{
  "n_layer": 14,
  "d_model": 256,
  "n_experts": 48,
  "experts_per_token": 2,
  "d_expert": 144,
  "d_shared_expert": 128,
  "activation": "squared_silu",
  "moe_layers": [0, 1, 2, 3, 4, 5, 6, 7, 8, 9, 10, 11, 12, 13],
  "router_score": "softmax",
  "normalize_top_k": true,
  "routed_scale": 1.5,
  "balance_loss": 0.00724,
  "balance_bias": false,
  "router_z_loss": 0.001,
  "init_std_router": 0.0319,
  "lr_router": 0.00131,
  "vocab_size": 8192,
  "norm": "rmsnorm",
  "norm_eps": 1e-06,
  "tie_embeddings": "early",
  "optimizer": "adamw",
  "lr": 0.00182,
  "beta1": 0.9,
  "beta2": 0.99,
  "batch_tokens": 65536,
  "seq_len": 1024,
  "train_tokens": 363200000,
  "steps": 5542,
  "dataset": "wikipedia_en"
}
Below are experts of layer 7 (counted from 0) of a mixture-of-experts language model. Rows are named router (the router's row for the expert), up (a neuron's input weights, with its number) and show model dimensions 0-127. Each number is 200 + 40 x the weight over its row's rms, rounded and kept within 0 to 999.
After each expert's rows: "comes after" lists some tokens at least twice as common just before its tokens as in all text. This comes from a sample of Wikipedia text that the model never trained on. Tokens count by the router's weight.

# expert 3
router,167,155,190,249,248,242,176,184,163,223,158,167,246,182,236,163,274,255,208,263,201,150,177,228,234,166,246,227,154,150,160,265,169,233,151,146,240,203,224,182,153,170,214,158,168,172,155,152,179,266,206,211,223,226,263,156,244,186,150,153,172,233,259,167,183,182,193,185,164,144,139,244,227,181,225,177,214,245,268,232,233,162,266,250,111,119,135,151,189,136,220,210,225,156,226,257,146,261,260,266,198,247,160,223,254,200,172,153,197,185,219,147,239,191,138,231,232,161,219,218,176,228,151,179,221,203,166,241
up3,218,158,194,245,222,276,141,169,200,245,185,222,146,235,214,170,244,147,166,221,206,240,218,203,210,258,235,212,178,198,164,223,188,197,162,178,175,232,203,137,198,204,222,180,298,140,158,150,164,221,224,149,270,133,181,194,194,199,140,213,183,226,154,179,188,184,181,36,170,190,203,208,227,248,205,81,173,146,266,241,199,165,158,232,157,177,169,126,188,205,238,237,228,158,227,260,233,215,185,183,218,199,158,203,198,180,153,208,181,172,219,145,201,237,205,185,165,249,244,234,183,246,155,194,228,279,224,218
up4,221,140,210,268,196,262,185,227,220,229,252,191,221,186,227,224,226,252,241,242,186,196,179,215,225,198,188,222,201,220,156,261,197,241,136,159,232,233,221,227,136,237,202,220,253,186,97,221,196,231,153,230,235,191,214,185,247,179,133,225,193,177,224,154,160,150,172,233,214,157,209,162,260,119,200,210,200,126,229,243,223,218,181,183,241,186,160,186,163,161,202,192,258,164,198,209,149,258,150,157,243,234,172,262,207,231,88,142,165,172,240,125,224,218,247,224,258,229,188,97,153,187,162,242,173,166,239,255
up5,146,186,166,223,147,222,142,166,193,209,210,244,167,163,216,211,161,226,220,162,231,186,194,249,263,176,231,247,185,195,220,220,186,283,165,171,222,161,191,181,220,197,205,167,198,159,149,181,222,264,153,238,243,176,293,189,231,139,127,141,178,274,248,205,141,196,217,115,151,203,183,221,272,164,262,206,210,211,215,194,226,168,98,216,185,180,112,180,163,165,224,243,223,151,222,195,188,245,173,231,256,257,221,239,214,228,181,177,146,136,236,112,255,125,167,215,148,192,179,236,160,245,201,206,220,204,143,237
up6,193,221,162,244,178,190,153,154,142,203,166,150,208,162,170,245,174,295,191,165,258,169,143,180,268,261,205,121,250,173,171,243,229,267,234,168,202,235,203,182,193,189,182,155,211,116,193,187,217,190,235,199,247,131,186,192,221,140,133,215,224,213,240,247,139,186,238,189,165,132,161,196,213,163,199,177,253,169,203,256,223,190,187,265,178,212,257,173,161,139,222,162,253,227,186,233,214,189,232,160,212,198,148,200,242,205,184,166,243,75,208,119,204,169,147,206,166,232,252,256,191,239,227,211,285,232,183,201
up7,144,189,209,275,172,201,179,231,253,136,210,173,136,226,158,166,197,204,158,206,218,210,204,274,235,314,174,168,229,162,168,179,189,166,215,135,169,188,239,194,163,285,187,244,200,203,142,196,217,186,223,190,191,201,261,212,230,142,222,208,270,242,287,201,216,165,158,185,214,195,207,260,190,206,235,108,220,226,236,150,220,260,217,219,213,173,208,198,146,219,153,234,268,102,228,233,199,286,278,158,232,218,218,206,199,214,168,216,174,215,255,198,240,222,224,176,234,262,159,175,176,247,112,196,292,149,146,203
comes after: " ", "–", "\n", "-", "′", " ("

# expert 24
router,199,172,205,230,220,240,163,160,168,213,156,180,195,152,229,178,208,230,175,185,150,189,193,207,259,238,193,197,141,164,197,254,199,227,139,171,189,227,226,213,223,162,216,150,191,172,190,159,163,183,134,216,288,152,224,155,223,195,162,162,196,174,231,196,154,182,174,147,161,180,163,201,258,160,257,151,232,241,240,247,254,162,205,165,189,155,164,140,138,168,255,164,262,175,260,257,126,282,223,228,180,250,151,197,256,212,136,141,193,177,226,161,217,127,185,279,219,193,210,223,144,230,194,237,250,145,143,263
up1,142,206,164,244,161,263,111,207,196,246,152,135,209,184,245,190,188,238,205,168,260,168,205,182,182,204,223,173,214,175,200,194,201,222,262,174,183,201,181,240,171,303,215,135,228,163,172,124,190,200,195,266,217,164,240,164,233,212,92,168,201,266,201,171,204,204,141,188,183,204,95,171,258,174,255,161,192,174,195,227,229,187,268,211,144,110,183,213,181,174,184,232,220,187,253,237,160,170,216,232,243,261,133,261,217,191,154,182,205,160,180,173,266,178,177,233,261,200,214,305,198,247,213,243,135,278,193,193
up2,164,191,152,234,241,173,208,117,155,235,143,210,260,242,155,144,189,209,173,226,214,247,207,160,228,136,261,195,163,198,183,274,230,272,198,201,228,246,254,222,203,179,219,191,198,181,195,183,257,172,176,167,257,194,247,154,195,159,205,187,200,174,177,244,151,213,161,145,180,144,169,273,175,207,209,228,154,126,249,131,287,195,154,249,218,174,166,101,249,178,141,225,172,162,275,160,230,226,208,182,189,187,170,228,190,183,80,221,147,171,206,199,258,222,191,171,225,275,187,181,146,237,175,206,205,299,177,243
up3,168,190,227,250,190,226,208,191,138,240,157,128,193,159,182,206,224,263,179,215,158,161,154,241,215,218,199,263,190,168,180,240,255,233,226,165,242,222,229,172,191,253,183,218,193,188,173,183,193,165,205,205,241,227,208,181,225,171,190,107,228,208,188,193,177,133,187,137,154,203,189,213,195,187,214,225,288,92,215,140,228,205,160,267,84,197,191,192,211,142,261,204,282,163,172,233,149,252,191,225,171,254,201,252,245,216,199,188,229,173,217,194,204,187,170,225,204,210,237,157,101,218,171,189,249,180,196,240
up4,189,190,242,211,217,243,210,176,99,186,213,183,238,174,177,200,255,253,181,202,191,220,172,235,205,133,180,207,224,230,160,249,178,238,235,165,193,187,195,276,149,252,240,173,221,158,140,151,210,203,210,213,209,201,215,176,241,167,116,149,188,202,169,188,114,232,210,193,152,157,140,218,207,143,252,150,208,188,227,199,232,212,269,202,161,159,247,128,135,123,227,207,248,248,264,217,237,223,214,284,231,208,168,281,254,238,157,128,158,208,185,87,239,174,147,176,272,231,248,225,196,240,219,137,202,266,202,240
up5,200,167,270,254,152,215,232,200,202,149,219,256,186,208,194,205,230,212,147,247,225,226,182,229,234,219,219,147,227,144,163,221,262,231,170,189,261,193,247,227,249,138,264,175,172,144,165,187,207,180,250,184,170,247,186,239,211,229,95,231,186,230,103,188,202,183,151,191,217,160,195,175,130,170,202,215,236,220,188,242,167,135,296,176,236,171,89,201,246,166,240,137,298,287,200,225,211,218,249,221,154,262,201,190,251,233,107,190,174,183,199,214,184,150,230,269,198,198,221,231,230,195,240,80,252,181,229,227
comes after: " of", ".", " the", " in", " by", " with"

# expert 31
router,202,147,239,243,141,255,175,152,171,245,166,203,262,192,227,153,249,237,164,188,220,202,159,243,268,214,215,209,178,172,163,238,192,246,160,163,210,168,253,228,184,176,189,134,188,164,173,140,203,216,157,198,256,155,265,155,261,169,163,180,186,258,208,151,164,170,160,136,188,173,175,268,234,178,257,193,241,226,251,201,238,177,234,270,186,168,136,159,196,180,207,219,233,164,240,255,172,268,235,228,179,258,153,237,220,183,135,135,148,133,228,199,262,165,169,241,174,180,183,190,196,243,178,255,241,249,173,246
up0,198,116,153,194,234,208,185,168,152,174,215,257,263,194,235,209,178,224,149,230,199,228,157,176,159,245,208,157,190,82,182,221,161,202,124,198,264,233,285,205,233,220,261,205,232,202,198,212,199,234,213,299,242,218,178,111,222,189,216,193,222,210,242,157,175,133,208,198,184,181,170,181,206,206,237,198,128,200,214,186,218,148,230,170,123,179,180,217,157,178,251,256,194,179,272,224,232,213,256,259,217,243,81,246,206,211,175,181,176,209,224,226,212,114,191,239,267,195,266,271,233,211,226,171,279,142,173,203
up1,174,157,132,235,204,293,216,162,138,123,202,201,221,178,239,118,168,228,232,181,232,239,223,198,220,190,222,236,196,148,202,256,216,171,183,213,227,195,246,241,174,210,239,125,220,108,144,175,184,167,144,200,216,212,284,204,269,204,183,209,236,209,224,173,200,195,181,120,180,156,170,236,190,210,233,214,253,162,220,144,194,184,185,197,200,139,229,206,188,178,191,195,207,209,248,276,251,239,214,191,159,222,189,158,174,224,190,145,221,190,253,183,207,146,216,193,224,153,233,193,192,259,185,278,278,175,147,261
up2,214,162,131,209,151,250,191,168,197,226,147,225,199,189,194,210,228,248,176,234,202,216,212,193,233,191,188,177,152,187,261,241,246,220,205,169,235,135,113,229,189,151,274,184,163,151,170,150,248,174,157,216,223,217,216,215,244,159,160,203,200,250,169,216,88,168,164,178,171,151,144,244,175,182,233,154,199,210,257,211,202,153,189,196,152,159,238,170,206,119,249,168,212,134,237,215,242,224,146,248,260,248,203,252,212,282,205,119,221,205,209,183,269,202,160,249,227,131,192,251,187,257,181,183,172,195,133,267
up3,108,210,277,206,182,221,164,153,182,175,162,144,196,206,254,168,169,242,204,239,178,166,205,139,311,178,164,214,176,221,177,201,117,172,161,184,225,204,208,219,226,244,216,71,188,209,183,212,209,170,91,229,213,158,175,154,226,250,230,235,188,206,238,154,178,127,266,193,186,210,193,245,229,211,160,266,259,144,203,134,259,132,234,162,236,222,264,145,166,209,217,179,202,156,212,203,145,210,192,216,117,209,196,198,197,183,190,210,187,189,216,157,283,168,190,258,179,215,146,240,201,225,214,237,190,96,199,249
up4,214,151,240,239,194,230,166,113,158,158,171,218,207,182,151,169,208,234,201,205,219,168,107,208,279,211,157,230,196,215,145,262,154,204,174,101,213,223,197,231,192,233,211,105,197,162,117,184,248,112,132,238,136,206,197,160,240,236,160,166,214,210,138,185,176,176,153,263,185,160,111,174,220,199,232,183,124,131,146,243,265,217,189,159,217,247,192,191,161,230,210,170,261,189,207,323,188,232,173,154,216,192,116,186,200,188,147,198,163,175,197,225,176,235,201,236,274,278,273,156,215,251,146,206,232,209,223,195
comes after: ",", " and", " he", " also", ")", " a"

# expert 46
router,202,156,200,250,169,223,136,169,145,244,160,176,271,134,280,147,199,277,257,143,230,185,165,262,239,187,220,209,158,174,196,236,164,253,188,151,207,209,226,196,186,144,204,157,230,159,163,181,143,234,166,214,248,149,261,145,255,277,162,135,231,255,194,193,148,188,151,178,166,179,153,207,227,160,228,164,176,246,256,237,239,160,182,225,227,152,131,141,237,181,242,174,261,157,214,238,146,247,196,235,237,224,131,242,250,247,173,203,204,188,249,193,257,117,147,273,133,220,168,254,169,253,149,214,236,159,168,249
up2,205,152,214,215,187,243,154,194,220,196,178,165,268,156,204,208,210,291,150,206,233,168,196,207,203,242,205,176,207,84,175,225,168,232,186,218,264,142,211,235,182,201,224,208,261,123,186,182,169,171,259,184,179,140,218,211,221,219,135,182,252,241,228,146,185,144,171,198,204,172,183,224,185,155,189,121,200,163,221,196,255,166,210,158,161,205,202,125,131,161,180,189,213,169,225,243,212,210,246,228,131,246,125,196,184,212,176,146,213,115,236,165,263,102,162,264,170,213,306,238,148,245,180,267,226,177,115,225
up3,160,149,199,285,201,219,182,206,161,213,195,237,202,174,182,221,230,220,205,213,252,112,133,242,196,139,148,243,166,164,196,206,141,258,146,150,220,243,242,197,188,185,145,169,115,170,190,189,205,202,136,286,181,189,245,178,251,209,118,160,176,186,162,163,194,232,127,204,178,188,173,190,225,129,216,236,211,253,204,213,229,162,207,127,111,207,130,104,191,208,250,182,240,148,216,272,161,234,194,181,188,217,189,225,271,221,173,167,121,140,261,206,208,156,215,257,207,230,226,211,179,221,175,224,227,149,174,186
up4,170,177,173,268,191,197,165,185,196,198,174,211,224,140,200,216,168,224,239,200,153,125,212,301,181,184,214,263,157,141,211,175,175,248,168,180,172,194,258,236,169,157,201,159,208,209,215,166,187,219,198,224,197,236,262,244,212,196,123,143,234,222,178,201,163,242,205,181,215,191,229,220,230,177,244,113,175,204,211,212,232,166,251,181,180,189,143,164,186,138,168,185,193,181,229,210,175,194,267,191,165,283,143,236,266,262,188,169,210,131,180,203,234,138,110,238,142,231,173,199,271,178,146,218,151,214,191,241
up5,175,186,211,182,187,253,154,108,185,300,125,250,206,187,178,225,175,248,166,296,227,167,197,229,249,238,207,187,176,204,217,193,158,271,146,151,219,134,213,239,130,234,212,193,272,219,163,184,221,235,155,210,285,178,206,219,238,140,217,155,237,252,165,199,203,249,220,148,193,149,172,178,220,177,197,159,193,198,200,202,233,144,179,277,160,179,162,154,239,138,266,141,220,205,247,235,203,198,154,183,134,187,160,245,200,252,142,184,164,150,173,196,210,211,182,202,251,172,217,204,143,199,115,237,236,205,183,241
up6,192,201,197,245,263,219,197,181,148,242,175,281,216,172,200,235,229,269,219,191,219,130,166,275,198,229,226,183,132,182,184,190,153,217,205,119,179,76,208,193,166,226,204,200,226,224,148,170,154,171,179,208,240,184,236,173,221,111,178,127,221,208,225,167,171,199,159,208,247,169,161,195,217,166,240,176,187,220,238,227,232,181,242,160,274,149,178,214,163,207,226,197,189,96,253,231,149,196,252,275,227,216,168,231,236,216,158,186,163,198,147,219,204,188,192,215,224,302,214,279,123,240,178,261,237,177,158,215
comes after: "\n", " the", " in", ")", " his", " Ne"

# expert 27
router,191,144,218,215,152,214,156,141,185,233,157,217,221,164,267,152,206,263,205,191,191,147,179,245,237,213,265,237,151,173,169,237,231,276,168,151,245,141,228,234,166,214,170,156,177,154,143,146,225,251,173,261,214,161,268,118,272,160,187,178,112,223,262,196,151,190,187,129,154,175,151,271,252,166,227,217,236,201,229,208,240,180,203,222,188,160,153,139,224,166,261,209,229,195,247,243,162,268,210,242,211,231,122,236,261,249,151,152,156,169,202,190,235,161,155,226,153,199,198,208,161,251,159,250,231,233,164,210
up2,164,174,176,219,114,242,201,175,147,185,141,167,198,210,147,179,262,245,165,251,160,150,232,221,337,166,200,205,204,155,215,246,225,230,171,178,231,223,258,193,187,248,201,181,199,151,223,191,280,198,268,192,191,241,221,155,247,284,166,177,259,186,160,204,224,193,141,183,176,174,106,168,165,185,208,233,134,162,277,186,238,164,215,218,177,166,144,95,115,206,188,248,267,212,200,218,177,211,224,219,219,226,161,214,247,198,93,197,149,164,233,234,206,163,115,281,223,195,196,203,168,203,223,121,222,168,136,251
up3,171,174,189,236,171,255,186,172,174,240,118,209,182,147,221,254,188,237,239,174,177,222,159,189,232,207,183,190,135,181,147,210,145,223,130,196,222,221,208,260,217,234,253,140,213,201,113,168,174,158,182,171,255,206,211,174,254,196,152,181,156,209,231,174,216,202,118,215,168,134,155,164,239,154,281,144,206,239,236,244,292,170,215,221,199,215,135,110,228,177,221,204,226,145,211,244,184,230,251,247,237,254,193,231,241,236,192,93,179,207,279,217,254,154,172,251,235,181,231,220,191,209,179,220,229,267,189,222
up4,236,106,202,274,215,197,100,251,149,186,183,178,183,175,180,214,243,210,139,299,186,179,231,224,191,217,202,190,144,114,248,199,173,254,159,213,196,237,179,178,134,185,243,223,141,155,168,120,119,192,255,219,209,160,264,134,223,184,143,215,214,228,263,246,210,172,214,143,201,166,190,182,207,136,211,189,138,211,196,94,191,165,195,138,113,184,186,165,229,196,260,198,265,191,238,281,257,210,181,226,200,186,97,221,263,212,142,196,216,184,195,195,229,180,201,175,185,188,223,187,212,274,161,217,276,219,145,220
up5,268,219,163,210,198,197,186,246,184,254,191,296,141,129,175,206,229,199,237,235,239,105,176,278,206,192,182,240,221,113,251,189,152,286,247,158,174,215,170,252,261,210,272,248,247,183,163,207,174,217,154,174,209,161,193,186,215,201,194,185,216,218,216,176,158,178,260,165,207,200,110,115,225,118,286,207,273,241,188,245,222,227,169,276,182,179,119,198,191,189,267,207,191,181,212,218,197,282,247,193,186,202,189,230,219,194,208,184,234,188,178,153,169,108,159,224,203,164,195,226,169,198,192,219,220,168,156,194
up6,178,171,187,235,255,242,122,203,188,231,125,190,125,246,175,140,228,280,178,304,189,145,187,156,270,171,164,122,173,172,148,310,148,240,156,174,207,279,236,219,183,204,163,172,258,163,159,184,204,136,205,140,222,182,250,239,291,289,140,196,217,188,150,118,216,250,192,196,175,126,185,176,204,172,189,223,146,244,301,192,294,213,224,179,203,213,212,176,168,240,200,217,231,201,229,257,191,175,216,201,198,237,172,188,226,176,158,194,157,246,189,220,256,148,160,280,159,252,211,163,181,214,147,145,198,202,169,183
comes after: "0", "9", "8", "1", "7", "2"

# expert 7
router,179,148,188,271,188,210,137,138,131,237,149,214,242,178,256,156,226,255,251,157,190,173,216,248,245,238,241,214,161,155,147,271,169,239,125,145,220,193,226,234,201,175,217,136,195,170,159,123,178,188,156,231,253,240,255,160,246,170,150,178,193,189,205,170,195,181,169,145,175,143,158,194,244,162,243,161,202,225,244,248,232,173,241,237,211,140,142,142,159,179,226,172,229,133,225,237,156,233,218,247,229,218,153,231,235,213,138,178,160,187,238,176,251,124,156,255,183,215,194,229,179,243,173,256,225,179,141,257
up0,158,187,186,237,229,195,139,221,179,192,199,215,176,161,189,163,239,231,195,235,237,135,175,206,239,117,237,250,186,186,155,276,168,203,196,195,215,207,172,230,152,169,241,153,209,148,164,134,206,193,168,222,175,194,197,149,284,204,144,181,173,196,276,158,168,183,177,93,183,139,186,235,195,139,198,203,191,206,274,266,207,179,158,188,181,142,154,165,194,156,170,160,239,166,192,238,205,278,239,253,197,258,189,230,203,216,146,176,196,187,187,152,313,160,163,243,154,201,156,232,192,214,201,195,261,142,184,215
up1,200,104,196,240,173,198,151,205,168,148,157,220,260,175,190,240,207,237,120,187,201,233,163,214,332,171,181,202,197,192,270,168,237,167,130,155,165,220,222,167,211,226,127,215,218,127,219,227,162,159,249,189,245,174,268,178,198,172,188,177,194,238,155,195,123,196,179,193,176,278,194,192,134,120,171,213,241,110,212,171,202,169,159,253,228,227,210,175,160,164,191,161,272,201,272,210,207,232,263,152,173,208,135,202,250,206,193,163,125,183,191,229,270,188,174,221,278,185,213,219,197,197,211,144,270,240,170,228
up2,142,185,176,227,262,222,173,133,148,156,169,213,199,130,261,166,211,266,229,151,232,198,155,174,227,181,211,215,107,156,190,219,182,216,179,168,203,191,173,219,196,224,260,157,184,170,142,177,236,182,212,164,165,166,275,140,236,199,224,157,182,167,167,223,171,133,165,146,192,165,143,215,179,124,248,204,196,232,280,206,238,197,178,176,205,147,192,182,203,132,176,137,150,244,263,227,186,230,212,241,196,235,160,253,237,210,208,135,247,187,189,189,296,132,216,246,129,208,219,198,179,271,101,190,161,192,108,220
up3,166,113,228,260,214,230,194,217,205,159,173,176,185,187,234,198,214,257,140,202,223,170,148,183,218,125,218,234,142,195,211,278,216,239,188,195,219,212,188,233,147,200,231,207,149,147,170,163,189,169,169,267,184,185,181,136,229,138,188,185,248,240,197,141,141,123,204,188,222,191,171,230,218,231,232,146,183,207,206,207,253,143,199,172,206,182,113,165,203,148,193,172,262,183,197,266,166,231,264,197,162,271,184,237,234,224,140,173,214,210,176,119,207,178,100,285,215,178,165,231,200,230,174,174,257,172,170,199
up4,202,150,187,222,199,233,210,190,163,242,194,164,203,149,190,196,247,238,178,202,176,171,176,239,255,143,199,267,142,194,210,234,184,245,206,204,202,225,217,194,137,199,197,181,186,193,146,122,222,221,210,196,204,166,254,127,253,181,160,162,250,307,237,192,174,190,116,111,241,149,122,232,218,175,252,177,194,205,173,194,244,214,217,198,192,162,152,163,171,209,225,225,261,214,245,267,126,284,223,184,199,222,182,213,197,279,193,180,192,225,262,202,209,175,180,253,281,112,206,204,165,239,125,174,170,201,135,221
comes after: "0", "1", " in", "|", "3", "5"

# expert 17
router,156,157,198,234,165,228,187,156,154,271,139,197,199,169,260,168,259,237,221,195,242,176,178,228,247,254,243,200,187,177,194,244,158,269,138,176,234,201,190,201,200,169,213,155,205,154,158,141,194,199,159,226,238,222,260,137,221,132,172,163,178,226,273,161,153,156,203,164,191,148,140,204,221,168,232,184,179,256,245,198,246,166,209,137,253,176,148,163,146,149,280,122,254,163,233,248,174,234,268,258,203,259,163,242,265,210,159,138,152,167,199,161,259,163,182,281,209,217,216,258,160,246,151,215,222,201,153,242
up0,233,173,224,282,199,218,99,180,184,209,239,177,193,200,229,148,178,210,177,224,148,164,166,180,227,215,226,257,189,229,132,290,120,197,134,109,259,200,208,237,182,232,230,208,196,166,196,212,141,241,190,200,205,216,197,169,225,176,147,138,214,216,140,179,173,215,189,165,168,185,179,200,182,247,183,97,233,222,254,212,224,200,292,162,152,193,89,247,202,195,207,256,212,176,203,233,151,235,226,212,217,262,214,224,181,268,176,158,228,204,274,197,262,129,194,208,225,189,163,220,173,226,193,136,167,161,187,229
up1,223,193,215,179,247,209,111,92,199,194,199,201,255,187,169,168,205,253,183,220,200,200,163,212,215,192,263,255,137,202,171,245,134,212,146,194,232,216,205,269,195,198,230,110,200,162,169,212,250,257,166,153,260,198,220,129,252,171,153,128,251,252,263,186,223,231,128,92,193,209,196,258,207,185,196,183,166,230,240,271,296,213,153,141,185,139,167,114,188,219,216,192,241,147,197,295,187,205,249,219,155,191,181,190,172,258,163,199,167,182,238,234,210,104,235,247,133,157,214,226,208,236,227,164,221,162,148,214
up2,197,201,182,288,221,256,127,246,197,245,119,228,184,172,216,128,122,242,246,195,213,146,236,219,192,205,194,263,180,192,133,223,133,256,238,202,188,185,214,174,178,203,182,137,194,160,168,153,191,212,174,198,266,152,205,210,232,151,205,215,237,285,283,226,131,220,144,133,211,188,188,178,181,143,238,207,121,182,193,191,186,193,160,218,198,177,143,212,171,193,198,219,194,194,234,237,209,250,140,192,243,235,210,240,298,230,109,157,233,147,160,213,158,201,166,230,180,218,246,205,166,262,186,217,219,219,239,200
up3,294,206,222,225,143,263,209,268,116,168,191,197,243,217,241,148,225,255,98,271,177,151,205,226,202,220,255,258,265,195,144,214,100,183,133,157,230,194,187,256,113,274,257,142,157,170,188,168,259,193,236,169,236,152,204,128,209,119,190,264,234,246,217,137,181,254,189,128,236,168,208,192,249,215,197,216,211,197,133,231,174,214,156,211,182,167,198,171,222,186,233,186,192,97,190,191,264,257,210,160,182,250,179,294,191,229,193,239,125,212,231,237,216,123,189,232,200,226,221,225,205,292,176,207,194,231,218,206
up4,183,189,181,197,138,241,163,122,206,161,153,232,203,163,155,156,196,220,263,260,261,214,173,178,156,233,200,222,185,207,210,232,152,242,206,207,175,228,239,207,199,262,250,136,240,173,76,227,187,210,227,133,252,194,209,202,252,144,151,238,266,250,205,236,165,223,111,202,237,167,190,278,192,231,209,269,200,197,262,222,219,212,171,274,130,152,100,197,170,242,258,188,240,176,294,239,239,205,135,211,161,273,173,193,215,164,176,153,168,197,201,256,196,135,183,246,235,187,204,232,227,265,220,116,205,178,203,186
comes after: " at", " the", " a", " on", " by", " of"

# expert 32
router,162,146,164,237,155,228,149,129,158,222,142,158,249,139,240,176,217,272,222,147,184,189,157,201,252,169,231,235,165,174,192,238,219,246,132,181,231,174,214,241,161,198,207,146,193,161,129,161,170,227,175,206,236,169,263,151,255,218,177,171,172,252,233,176,164,183,128,167,141,145,144,188,241,169,252,174,230,237,240,218,247,159,230,191,180,169,115,168,149,152,247,228,225,160,250,260,146,257,243,227,191,265,143,247,249,248,148,161,191,182,233,142,241,150,176,224,177,248,216,236,183,242,145,216,264,218,152,242
up0,196,165,196,222,224,238,137,201,158,185,185,215,177,218,140,168,202,203,207,252,151,197,220,246,269,211,185,207,193,191,229,183,220,246,196,171,164,203,243,146,188,180,268,165,178,180,197,153,187,169,135,237,248,157,239,247,251,164,94,180,208,190,191,245,157,134,184,180,152,134,261,192,224,189,254,227,185,201,236,219,222,223,207,195,235,171,107,89,189,194,211,169,182,168,235,157,167,258,142,196,208,316,180,205,265,190,121,158,173,176,229,140,241,175,189,236,162,290,208,210,133,262,138,213,219,212,214,262
up1,161,189,152,159,235,219,183,242,197,153,181,146,261,220,210,145,231,217,170,159,249,196,194,221,183,171,164,185,168,179,216,195,170,182,134,154,222,206,234,277,232,266,245,191,237,147,180,188,123,178,205,217,186,298,241,217,285,197,175,161,212,223,150,176,247,194,186,102,181,168,113,231,92,190,187,235,176,178,212,162,256,217,254,187,131,171,157,234,161,183,263,203,301,205,295,222,198,206,251,238,102,274,205,248,272,178,184,178,162,211,209,248,245,199,176,236,199,181,210,146,229,268,204,144,186,239,179,242
up2,211,99,224,193,202,162,171,224,208,178,134,202,165,151,182,211,295,254,195,248,201,177,238,221,194,153,306,238,275,253,232,174,154,243,171,170,235,197,200,108,193,178,202,186,171,215,180,179,216,221,165,218,285,179,172,218,246,136,211,190,222,209,151,239,154,221,133,126,157,162,233,227,188,107,221,160,187,241,201,255,257,205,184,225,224,126,153,123,240,194,222,269,221,165,253,278,177,239,130,181,236,238,213,244,230,201,187,106,167,252,157,232,218,129,163,163,176,230,239,191,149,152,158,166,238,227,164,208
up3,208,209,196,188,215,263,168,156,192,147,141,162,145,224,196,147,169,258,162,178,248,226,217,271,258,229,197,208,222,215,178,221,206,246,166,159,195,195,206,216,138,112,135,174,166,199,156,183,185,155,147,214,211,187,221,215,234,241,191,194,182,233,247,138,212,190,192,210,206,154,192,228,220,165,161,131,228,252,227,252,171,210,233,219,161,190,240,146,231,233,147,120,255,192,231,262,235,192,253,174,223,166,103,234,223,217,181,230,205,203,229,185,218,177,179,268,240,217,214,194,245,323,151,201,229,223,193,225
up4,177,175,133,203,209,322,147,197,176,163,189,236,203,181,187,208,221,171,186,257,257,115,186,213,216,220,205,188,192,127,221,242,167,201,191,175,216,172,302,201,214,252,171,162,237,170,139,187,85,184,165,207,212,191,322,215,237,184,211,181,248,222,214,187,203,144,220,184,252,165,198,264,196,189,201,136,209,138,310,206,209,206,236,236,187,145,159,213,149,230,202,216,208,203,327,283,230,224,287,201,119,205,253,185,227,212,163,205,208,222,235,216,191,188,219,253,271,218,204,203,177,291,203,260,241,121,178,223
comes after: " the", "s", " Re", " F", " a", " re"